Below are experts of layer 6 (counted from 0) of a mixture-of-experts language model. Rows are named gate (a neuron's input weights, with its number), up (a neuron's input weights, with its number) and show model dimensions 0-255. Each number is 128 + 32 x the weight over its row's rms, rounded and kept within 0 to 255. Numbers have three digits each.
Before each expert's rows: a language model's description of what the expert responds to; "comes after" lists some tokens at least twice as common just before its tokens as in all text. This comes from a sample of Wikipedia text that the model never trained on. Tokens count by the router's weight.

# expert 8
Clause-opening prepositions, hyphens. Sentence-opening prepositions like In, On, After, During, plus opening quotes, parentheses and hyphens inside compounds such as not-for-profit.
comes after: ".", "\n", " and", " that", " \"", " co"
gate0:159128175192161098180163087098056076146176120124158151158149167092119093069121140145138092153160112112093171165154112098089117120062190143155138131126098088225113152155131143133115106140191177100147112186085122121120106102150088130164166143124159145166130157111109227161116080077152101097112113141103118104126167091120120134198140183108126082094148164110155179132079171112080075109154096153148098145095079123090132131089127107131139095122096124097181119157137099081102133081155146148169175088090180151119138055053080118121100126143159116127163090136146118115086143141141105133147138122135157085130175105078130121126162146117107122125108116108175138144156106084154126157160137095126082196122121129154083225121108125110119071152191139145151134107169171113094085149144118
up0:107139174086190179195107122064127142094065186110127090059129102109182091124093120184110126135121079110097139157146155109180108166153148138152177098136166121122080135094145153132123096103144088103174125169112136103180131087111119205098125077095061090148138140192104156137101137154132103131160126130108156093108143080085158126177074144172119055166165052114163119082130100079100067118149130090117085202108182113093088121103099095133091179118152122141117100140176110149104193144117126174095150173119112124157160151089052167129088086143152141147120144113130064136147105165170120127125156146078074148159143181126090108117126136116137115137115128154123145107113157069152110138117179103099112120146121074110126145127152112066096118179194095145087080120121113117148173146159125

# expert 14
Definite article after prepositions. The word the, and sometimes possessives like its, their, our, right after a preposition, as in under the age, contains the villages.
comes after: " of", " in", " to", " at", " with", " on"
gate0:158136131151137210114129103103129160057166156139151091146098163084140145140092117181084147086125139143132152122101165108109078110116211128144123135074131168182139148120151074109075151112143132150111138135103119082041147107123117114140114131178132210106113123128136100155117098101132057127110082159157154116124143137106090130103130154037050148115193122098095138157141182110133113117124139193162162139089088172176109112144098152148175082171114112159122112088122133142125140131151110132120156171089109121106171152109066113095109136120109107089107100147128157198147062098142109165096148168128137126100223114113108143090105123147124107105084122146110112158085127082081160145135147130159106152116157110109126088137193078092138062156126139146120091152188137062072038179178108
up0:139085111099109169101139125065088149133159183167105133134178139132120192099111145134126154070091116114150093126137098110136143089091137129121107086162170170212166146148140112148156191099151114120078151073095153180098074141071163095150191073124194111139070122113126152170069094133159155097108100183128175196093117176127140137111100154115125100159113103205065155137151189153049082172110097096113145079116104128140106114139095108136159095198072157075116186158186132108109126076124142125149138102150168155108097116095162102143128139120144077129151191153090207121062114105199122162170080120106117100131158138117163117143116092084152073166134147083120098136118129125147113143116107127122145124068109153131146130117155131166163121100183074118115121092134136119142117116133151

# expert 34
Dates and sports careers. Month names in dates, and words in athlete biographies and infoboxes, such as played, his, career highlights, born.
comes after: " on", " (", " in", ":", " 1", "-"
gate0:125090134124170111104105100126123108118096170161117147146090088150098201124135127145187144168150144127111089056078088110073199099150113086106170098088147178095157083058124149124124128098123144151170065127085130157104079111157165069143127119072131147083126086178128104158083134168151139168104156128094152050139101099079159119097141152105122141132122103121133168129144149057204127190130111181160109098075113141083124100137085141117096154110173169133098144135129149158115090098186143127143100105163093130094093111156100157118100060099090177128140153098154149130098145150098132113169159146216117220094185150133105112088129128127106166137114176112178146156131061170096074128129101163122100078156137139152116123146092067099082079102151165131132105113107164083122127130127085
up0:155125106093048093156118153146144131103164081110123092127160078131149097127094140164114087134116094077138139165136150066073086076173188130132132095140095146132127112126117151106113094142097130088157161175131098178149156160085075111067101086134062152119138131117119049079116119119142126156159089160115144138142112113102125134095098084157170087140094125119173126078147132073189101120078122159173156168099099145201113141099108112142166170161125116161135112109094142049093102111193164102149130169199114143167078123108137134093136146119118125130093082134115105124118083110175137109152142172113088148179112052162084170092101131161150036121157162134086106079106145154150104147070147158201139107142189152054068103097178125116105138125101136092115135099129155115074114143101146

# expert 56
Section and line starts. Line breaks and the first tokens of sections, mostly "See" in "See also" headings, plus list values, ISBN, JPL, accented letters.
comes after: ".", "==", " ", ")", ":", " ="
gate0:111133153114133142149128108002069131127094169168153105134147125147135157119143123174121100199108154122089120129135142110112135115136142146173130084159177104103190132133100123116083133101071188113099093156112140191137158169135166090098171150153122107169111117162092073083140124084158204067170168113091097094163132128116191124122171139083143103124130111100118127114143126133143155144147162087157145145133154098150156129165125192111107163172095114134140101172134166150130104110118100144133084188049087148152174123157227155106160110122130120163123110139103170075086180075105068135124122043154148103165091198129126131156113080090099149103124074099176084095149098102140140108124131155113067130117098091126159143142098096084160176096099137169134176124121099142190106088150148
up0:118128190093125157104181101165125132112083182100167088114143104134151155150150145082102072153175128108174171125093114089133156120171117148169114158062095092077131094123177162130163116116087142110163158111106143132113121086189121154150099130126164205123098114210138068130158075170152112121123144115179191141150141128128138151199116088133114165142170115103121097122092077083093177092120091173154122111116122174153071146115139120114152165113117129134082182166068166145141164120181117094161097164176107107131086090122119156164137103084122161158119164089094187172113138153109101121128128046128189118160157174114172124106146105233141137117082088135105124091108134090138187108057064181134077135093157107107143107124130080118148129140112115132163106154109143134121133058116133

# expert 5
Surname or name starts. First piece of a name at sentence or clause start, often a surname reused after introduction, such as Di, Char, Ty, Mid.
comes after: ",", ".", "-", "=", " of", "|"
gate0:136124167057142101128143068091096128146083132200100115113076112062103149087130134086094133141177128183112118088089148100093104110120118092195138129098131122108108077079151156097138087154121121120117177149071167083107169161149103164126160109162068112088143122174151124188129087114137223068121128125046058139110175085093151141117181121119151115117110134119065150099091164103151093094133139075109098080148132124129111161069128120154085097181186084132122161126059139107174122120093102116115150097095105077160164136107128129131123148148126119159208098110051149151096148107090097106076105089117147128152166107180122183096124151094153116126142117087104076109122155136146186116184101109112136117112152126117124098081101144112167165152141175147162116147191172130153129099090143
up0:138092160133100118115144115081131105087143205090153081098107092119182146133117138121103114111115169128163084199142147146158080114173082188173084067108138129106140126141220105066147146140138129109168176138136119132149080166031082094156130158087053145172149134068168169118147098104082110134130131134100141153150077118090128076142144146112078151135076156141108142085056130114125156165160121135145128105135140191130145163138099162133079083162164102114119154058142145098091106085114136114088102161114173173110097122138091155140117136141162129149114122152207109120125172101127147110115158156103120152194097108172133169148113078099148159138143102052121195101145132125208124104164143053177102125134124162116136088098116085111126162089144136122136147085115081149138073147088148

# expert 46
Determiners before nouns. Articles and possessives starting a noun phrase after a preposition or verb, mostly the, also its, their, his, possessive 's.
comes after: " of", "'", " to", " on", " in", " with"
gate0:147184089164123115184113137097154184129150150148142127201105151113202128083107123134144164155124102129114165116199130107168124082194124120146119121145133079124102101115128137123130116129119127141127109086116135122149191136095078103089154122059131094095160110059130151135106120094154128149117122094118160125134122126071205170150098180137181136173081134149114118098086124113119118122075107119113177146115134133072164159133100123070083182129194171144169206105068147171160175098142101132156118155148127147092147090202140113064118090159156157168165107101171082113199110122203159088091156100142180162142083127096109113104150097128143122059092078148115118138096115105156161103127168082085153161099049159141114140099111141129130186073081157142159126134139108117195119097147121
up0:155125114139094075092138164178149151151150089099140150086150119145130112165174124074121180060156192085094155101125115127088159157145135126108120135177126169205160106120128154122100172182135159117149101158103184169132157095185055093140158090144120157188096093146151118111126136073068111082143169138137172152123140074120131115117109154124094055071129149131123087189147116104139110085133145104151122125148158194091117147129154170145131114069102144097141175144072183170141064098108142123129104096118102045077135125077225087078077120124182097096125149163129126135158117146135135118138120118110173043100124125141105162138107103133079156113121136164193162106132178117088104122114125107165118109145145085152094172218144104097095119179157102118097126167109137130123111149093121

# expert 53
Section headers and tables. Wiki heading markers, line breaks, colons and semicolons in results tables and infoboxes, plus words like age, History, Results.
comes after: "\n", "==", " (", "===", "See", " W"
gate1:119138203170131173102078162127095148159139161118184112130164094161196111116185099134094119088155131147082158115125102151161146144131072115150194106139178075090115151165159097151155140108153216143186111173164156108129109113100141179091133133124107090152109150154100200047176116138111128110155084160159140171156071111142123138155104120084122111149096117084122105150194155166075130170133110173096137181133148168205123129175111194178082159154128150101103096151102147112122132109128146158158105151126148091164081147119103099137042194124168109141133128195125107108110110172141161171139139101120165139105065108111107078092133147111176148121126173119144166094138158142161073170105138155093158092106124100102123166179091170117130130110185117104107123178092161096105115145185109
up1:173162111098142168046131141190117131115181159049145176126150142132147136157112080116120116102111114118078184124073168095121161127148121139108183106139089162123203149111109110111192127070065091095110168087122083104126140126156088086135094125110173167135152076138161130139117177080170141127134124125180123090125136090094148121155128159122102105159136177118138138095125175145173097185142107105170089111058147185142121146172100098113157088122128118040115088132121059086141171084114120154173157157133105159102125144081102148104130143187180121164146145182136139145099121176051137140199106096158108155111113145062129088134147093120174130150125123160120106118111120131080069124143124148156174137131101069145110106073086180125166149188093125106160113091137096093171142138162181

# expert 2
Clause-linking conjunctions. Commas, conjunctions and relative words opening a new clause, such as which, where, when, because, but, that.
comes after: ",", ".", " However", "In", " In", " that"
gate0:114103125113112138047052143142133127111100091171112224149125095117085090192114127142099153153151109140210167140126145150129138113096157158097108093110105148168144110164135143131137043115082098128086108117090110152175145104104139164126152107099107044165142077106111144168103130159143087108156132140117124118098085127117149108133102110063132102139132142108170126144116196075151155100126150094144149128103133110162144109116203136153084138134085219141123117050080162127170108127132126097043135127112139173151059104117101113154112114125100145135162137106123116061180110178119165157122126099134063059130087159155141149097112148119097091078078137150112174152094134127133157070144120166152086101201147210138119072128131110134116126098111088169175154157081156113140101146119176
up0:095095169089138127150161095146090111155115110124120110029140155133198140169173148145121131160164160134114187113107124084138080162121118170127136107167110149119160119090075184149170140089106088149095112113109153108153123116141109145122134087136158169146186077139154119108176168120187143121130178139087156168151125121158161093124104154108070166146116200128107152137117090084130132095146104148100062130196143111073109101185137160082123139123178145125114071139149104110173137145091119184177132160124135148107147081141088123114098089186098076171156121179191170123062144136091101107210114139106097156097082141120100090094153191152137192107117111097079160106134114198117126158121105119122040137144081167101121124141141141099162115144101188128143156140121066162087172103169097

# expert 44
Conjunctions and subject pronouns. Clause-linking words and subject pronouns in biographies and narratives, such as and, who, but, he, she, plus "Scientific" opening taxoboxes.
comes after: ",", ".", " and", " He", " where", " but"
gate0:104170060156137104125125143128130170084171165118182070141101108123130150097198087100095114102123151116119085143107121130158089164097126161128115132126169184174136086040132200110090113163126099151196092108154081166129129061181132134097140122088126146167103124092139153122113108188191138130097128146117150166112140078136145142096166107189069179093172142128093152179077122052173114120143077156096147104154139118133161133106114121135135075160163077100116115122167129136112122185113112138169117140111122163173130116139165121071122149109176109112170170099156134115092120081152169167107144104140136049165090108173152167145154073174137123166142131113170113165152110141165137121196224142052114135151124150151140135073151098196161126158116152133169126101145102112136121180110084
up0:129159066144132118159137132103128082129142087127162129134101149160094085146180114152113095135144148165119091086176134059138035114122131144135085164128159121112131140171087098203164106107122191115121159133154195128167180108146085127141134098077139147090162124101175120090114112082115134147111123116048096076174140104119081137162139146165063138176166099174102078123112078144192142100076108137167155135117164152168097155114143141090115178150130098120061130159130151143104058111184178154060101109135100133155113091106144117088146093103059140062185096154180150123150158143159142148107149185096098043090082095083105141102135195102086128082123142199106129141103110104072144100121096112136098162126155124139122100122100111112124149141161125161157108078117186133153122126127127

# expert 48
Place names. Cities, states and place-name pieces after in, at or a comma, such as Salt Lake, Sagin|aw, York, London, Fort Sheridan.
comes after: " in", ",", " of", " New", " at", " San"
gate2:094126196124163140173163148072154108141092123073116112155134118161098164090126177122179109071124134137104108118129202132101146098136135112065126168170134132128094152178117115193111162146144052121126149096142129108101130165121152110127063120099125118175150152188083169116110166125195123142139161112102152098099139134128131137089164145094142068133131142096090097177203131141117109138115135177142115145115159115173178089103107137175102162115123134201152117108106136181188110149099129144130183122134130066087160151121087119111130100128145080085130069146078207129079146110157134090152106131096112130130157158081099150122117143189133113048147098107196039095155104112078099127157109097171169143167169107150163161122090135131153125090178121177176066179126178102122113185122104
up2:072130125112189182090160150095139138126162138112166190116148117080077099137125173113183160135143119130194137091074148148152173032109141138146177106144153160065205088105114119142092114094087156110147063108119128121162142083110130200106091125131058156099151086187094129104112133129117132168127121126137149139071184167180150154141153146061080141095135111146161122152146056173122117162107149121169151109112138125130149128120096097111121130093107091151105128115121134101115115097174059135096078098157110146117042130140114168136117108150131037112137093127114144134095154130122116146156162126103081136124114175138161101077123078141135203108099184147130165110192110101148066125121121160083112115140108133195154101085128124142139183124087107092127096185143122091157188073141097

# expert 42
Articles before titles. Mostly the or The before names of works, awards, publications and events, as in Album of the Year, the Neo Geo, The Arizona Republic.
comes after: " of", " in", " for", "'", " at", " on"
gate0:106109141134078137128114185180137130119134156150164161145097182142118165157100143114101139124131162170124123076101105129150183134115167078168170104194136113093143137149133129126118160212174132156059096140167121101135188109152144077202157142193116148159134107079120107092131136130117136111103105163116179199110149051111129154153079101093101161138102189174134160077068127125165152133111154106123115106160124157054125114111161143152188133101115152174132172192160084088172139103141091157164138099109150170174088124137138111145208191165146113132140137096086187099126086125131125168097126176103144170120216131124155179144110158128136126130174081176054097090147121159119154115149148133149130082131159155087153144117085093181131114129084130189138107114118136161130171151184115
up0:122123076155096099054173134128122120093106131055120105171166137139107115077127084140101168139164140163116140133126171088068128092146115156115119147066190158117147130100168113128091219071079083087134108118109168137182099094135112125088149132112099086111159157114150220076132083211149137176135072092126134136096113133152092121164110123141116094153135127120095167140124094159137164179112140128132152092201102105127198173111144121167073101109084165180136113140118140161115113145173148139157135087138115123133171138132121165170158096120066095192143052124118125181177158102105123091108125130161210128085151100108122095103065142121167150128168204108116136136121147099139082150096166156103119133127180154095111116149072163129125143170143125183125104113125117084179084113136178

# expert 54
Section and field headings. Section markers == and infobox field names or their endings, such as Conservation status, Traded as, Binomial, Genre, Website.
comes after: "-", " Binomi", " (", "/", " con", " also"
gate0:186166088137110150134130152172107129124165123197112140124123119129117107116173143121118126108175054135078091128105137133080119134168096086134155103134136084120171151116111102083163215134164097138156115180107075120111126069125164122137160179121176105125183107152091150127128148160129099101190118081149102116149139163142147118135132134113125074083129142164192084090118139153121101151120069101133153124156086169179114083092145071160146126075101172157136086204164156169174174164107215142106161160160167143122102101094139130095094132101165081097110113157099133082170142111143201156127125192113105140099139133150156124068143108097121121104109075151094114129140091112143048133105172148140068094060099152153129108105121077185136072089118097124166139113221112130147096126079103
up0:146153153120103121091092108119134133139102093238140138069148169109116114177111165167131080139127186181192110129119073107100118116118139169118202094186097109102118123219088161151091142156098096128132138149112139170101104199110133105084038169069156196159148144101097111108157137101062107109160093101159100104129076145128115098126122158168103108159127147204124146166098105122138129145149131165096097159122124143087110149105092140088166160135112149087125181097152070093138097112099096138147128146087175152125091091065124145135141050150183167165089157116168128138148115133187097142116085152092113105132076142127102059122156109155148190097167130138109118100152106127134193118149152141134136126162166197072131147120147119171133204122117143131078158148087141119119150120121117

# expert 3
Career event verbs. Biographical event verbs after a name or was/he, such as served, signed, appointed, elected, released, graduated, in sports and political careers.
comes after: " was", " the", " he", " He", " to", " first"
gate1:131091085119160140113053153155160128106149106155172153111114138126104119173045140086147149151105155169144129111125104112146146140110142151136134102087077090110151136073161158145113176127119098103142180142137150172071115067061171102176110128141095133100150112125140173107201108131125167166147076182122146141149184123101131140142122170107122129178128107138083082101138112158096131119128108146151054112134106097076108149117157097133067099160207098119146184072149118095074145094094106104081127113132184175099213150129136127104130132083178115179138147056117160152117107182084163138104097207167119112116098140103136150091156117101102158134097092110163086133136132141123212103110126095119116156046199092142145128138138113171141131178193124089118135098112120151065125101163184
up1:164088131157121156119141146124162159108124140112104177165182155092140122163140151143179078221151135109170121180115231080092094123110130148094166125167072111105075119133125102148105116177131089149157129097137149190084096106145126153162116106125152200079137091121107117147172152083090171106142103161136149122153145147162054148119108145106141109143150162131071188089129113140127139060134098170176119150157107180132167125120140211117152082134168092168135122098115147186146126127127105136190139200141146013111206136086122139183110101091060118111155149162192184089167145099136128122149111128117141120127115139100119160168132089133145159100122048148099122100131103096125127161145118113059120153140140098123111111114085128149132129070167173087134142097156134099142111160139161

# expert 59
Coordinating and, or. Conjunctions and commas joining paired items or clauses, especially and, or, including, than, as in two or more, low- and middle-income.
comes after: ",", " one", "s", " well", " years", " people"
gate0:194067072114105152103147128136108080145102153134105148094168171104110140170209091146148146175157103116102145150146116145168186036126134051134116169126106122135103138121138145152139136116149129142061149105119071171117104102151038095140144126128111121128135142076153159117143120112154170149096126116128112137139163087131173113109101163130103103100176147049137124177120193104116147090167128151118093083116098160172115105095064101140111132127116100106152099098119090126129117099152164104187052098158123047159193150095221158165089141145118145115155141100108098101121083096112170102165146126122126088090146138102190175128152112128112152182092152122105123143092115065105103192143132095056098183078153183162131102084066123101126107127081116132093120126133135156146125081133087
up0:072138143090111044127182172140165157180142158121099156167114098057113157111174206127074143119140121153161102184085120142114191123157122100103117131092184111211194160188117140140138176127154092116106088091133093127116093185120073182097158094152148115131197137176143160176014111106133184111143072133157163156134110147126147116098156105089095188167100142117153155095121115148136132125131133167097107138106174129131102153143172179178095142140077168154082137124162172140085105127075153133151149167198160185153152160145091123120154071137120155160143129091149090149166116125115101117117154111116102132153118155134133115125113094116146124123199095161117122134150119172093120197129115106096122106148133146156136136167168151101159117075122119199150153139196139156110136100100102

# expert 25
Years, dates and centuries. Number tokens in dates, year ranges and centuries, like 177 in 1776–1782, birth dates like 3 February, plus titles such as Pope, Sir.
comes after: " on", " in", ":", "On", " of", " On"
gate0:117154078146138109096121182166138131105138090110097138129153102108189137153167141154164090111131107096116124093144125087100100159147163141147168149172072103126175133111134121112176136122156074141063197093147145136123148170180139165070109165156166115156130129090123156128152169107082134109093154143122128110053130108147147132151235172189119101153142147107119155117136159143108106167168118082067135130081112164139131078139078151116135089093113102136127115117126143119137144075130186115219113085118090113171138139137074194098133060123132101140136126184115134116123124130124069080100162134119133091096189114161078136053167146090142106132067092085117178138194205099147147100138098163171145189106186126056083137125125062144148128091167133128152129119125120152066100146108151
up0:096040045134149154101138074125165090127138144150169158151099057080179174163120108100124086079146184138139083100142119149156107150136150103113148120133072115127104101136139128110108101103140126155066105100157110099155112121133125102123135117079127161129105123138128165117138139144034114126092236172149118063060146083150149154120158133156118116176168170163141086153128117145104131173131110147144150105099157192104103123107136138188135149142163182163173110112157130194178171104116164105148113112109086080105130116153103196134135148160152100155096137188062133202093176140140083167126133096109071091093085127158137144141111117133137130160098096175117142143108111082162122128161132180161102116149120192085141178095158068117074109066136118108163122148142147149077151108182134

# expert 52
Infobox and taxonomy fields. Field labels and value starts in infoboxes and scientific classification lists, such as Phylum, Clade, Order: Lit-, Kingdom: Animalia, Publisher.
comes after: "-", "\n", ":", " Animal", " •", " P"
gate0:117147114165181078127133158138176143144200115098083108148152155134100162094122101159160092112121088106187149124080148158113162113138161069152133093112084128121121116123101133081145073161110100124153164145082144152191167146106124138172106161106142132164079158051172109141113145149104185104172139165161040200097081130127067089125114150139096083159145193157057108106157123136111168101205131157132166151169186176139147065097126133100130117117069171128094080150088098113090150147061178128157129141169076139153102074121135103076128124103137115099101113157092171151097144129144135101133063133122139174154134094130106109166154170107149129100092110073137140168104123122184112117105050131175132163167143126114110121092138063080122108128110147138131070179126101154169147157150146
up0:120122102207107079123212088100159137113129108141152166146134104135123174088124152112055191166097139091082097161174146140138189058144138142097131185162074168182157139145113102145151057111208104066118144183132100139090136190111121123174062154141128124153145144130112125094118146142117140103114111171130207074138206139134141154151085128113138131112100094109106129096101160133124102157107162112101107145134121101117140131116225145185089127106145081147101173107102156091063100177153055121118135134115116105139185100121081121148189100091081085153070138149141122139069099132152128097148169157136142157149138124194082108167138092171167125116104125172096156076142080123101084147130122145108143120123175113124140107154151149118151117139131135129051130153179134146112109136175092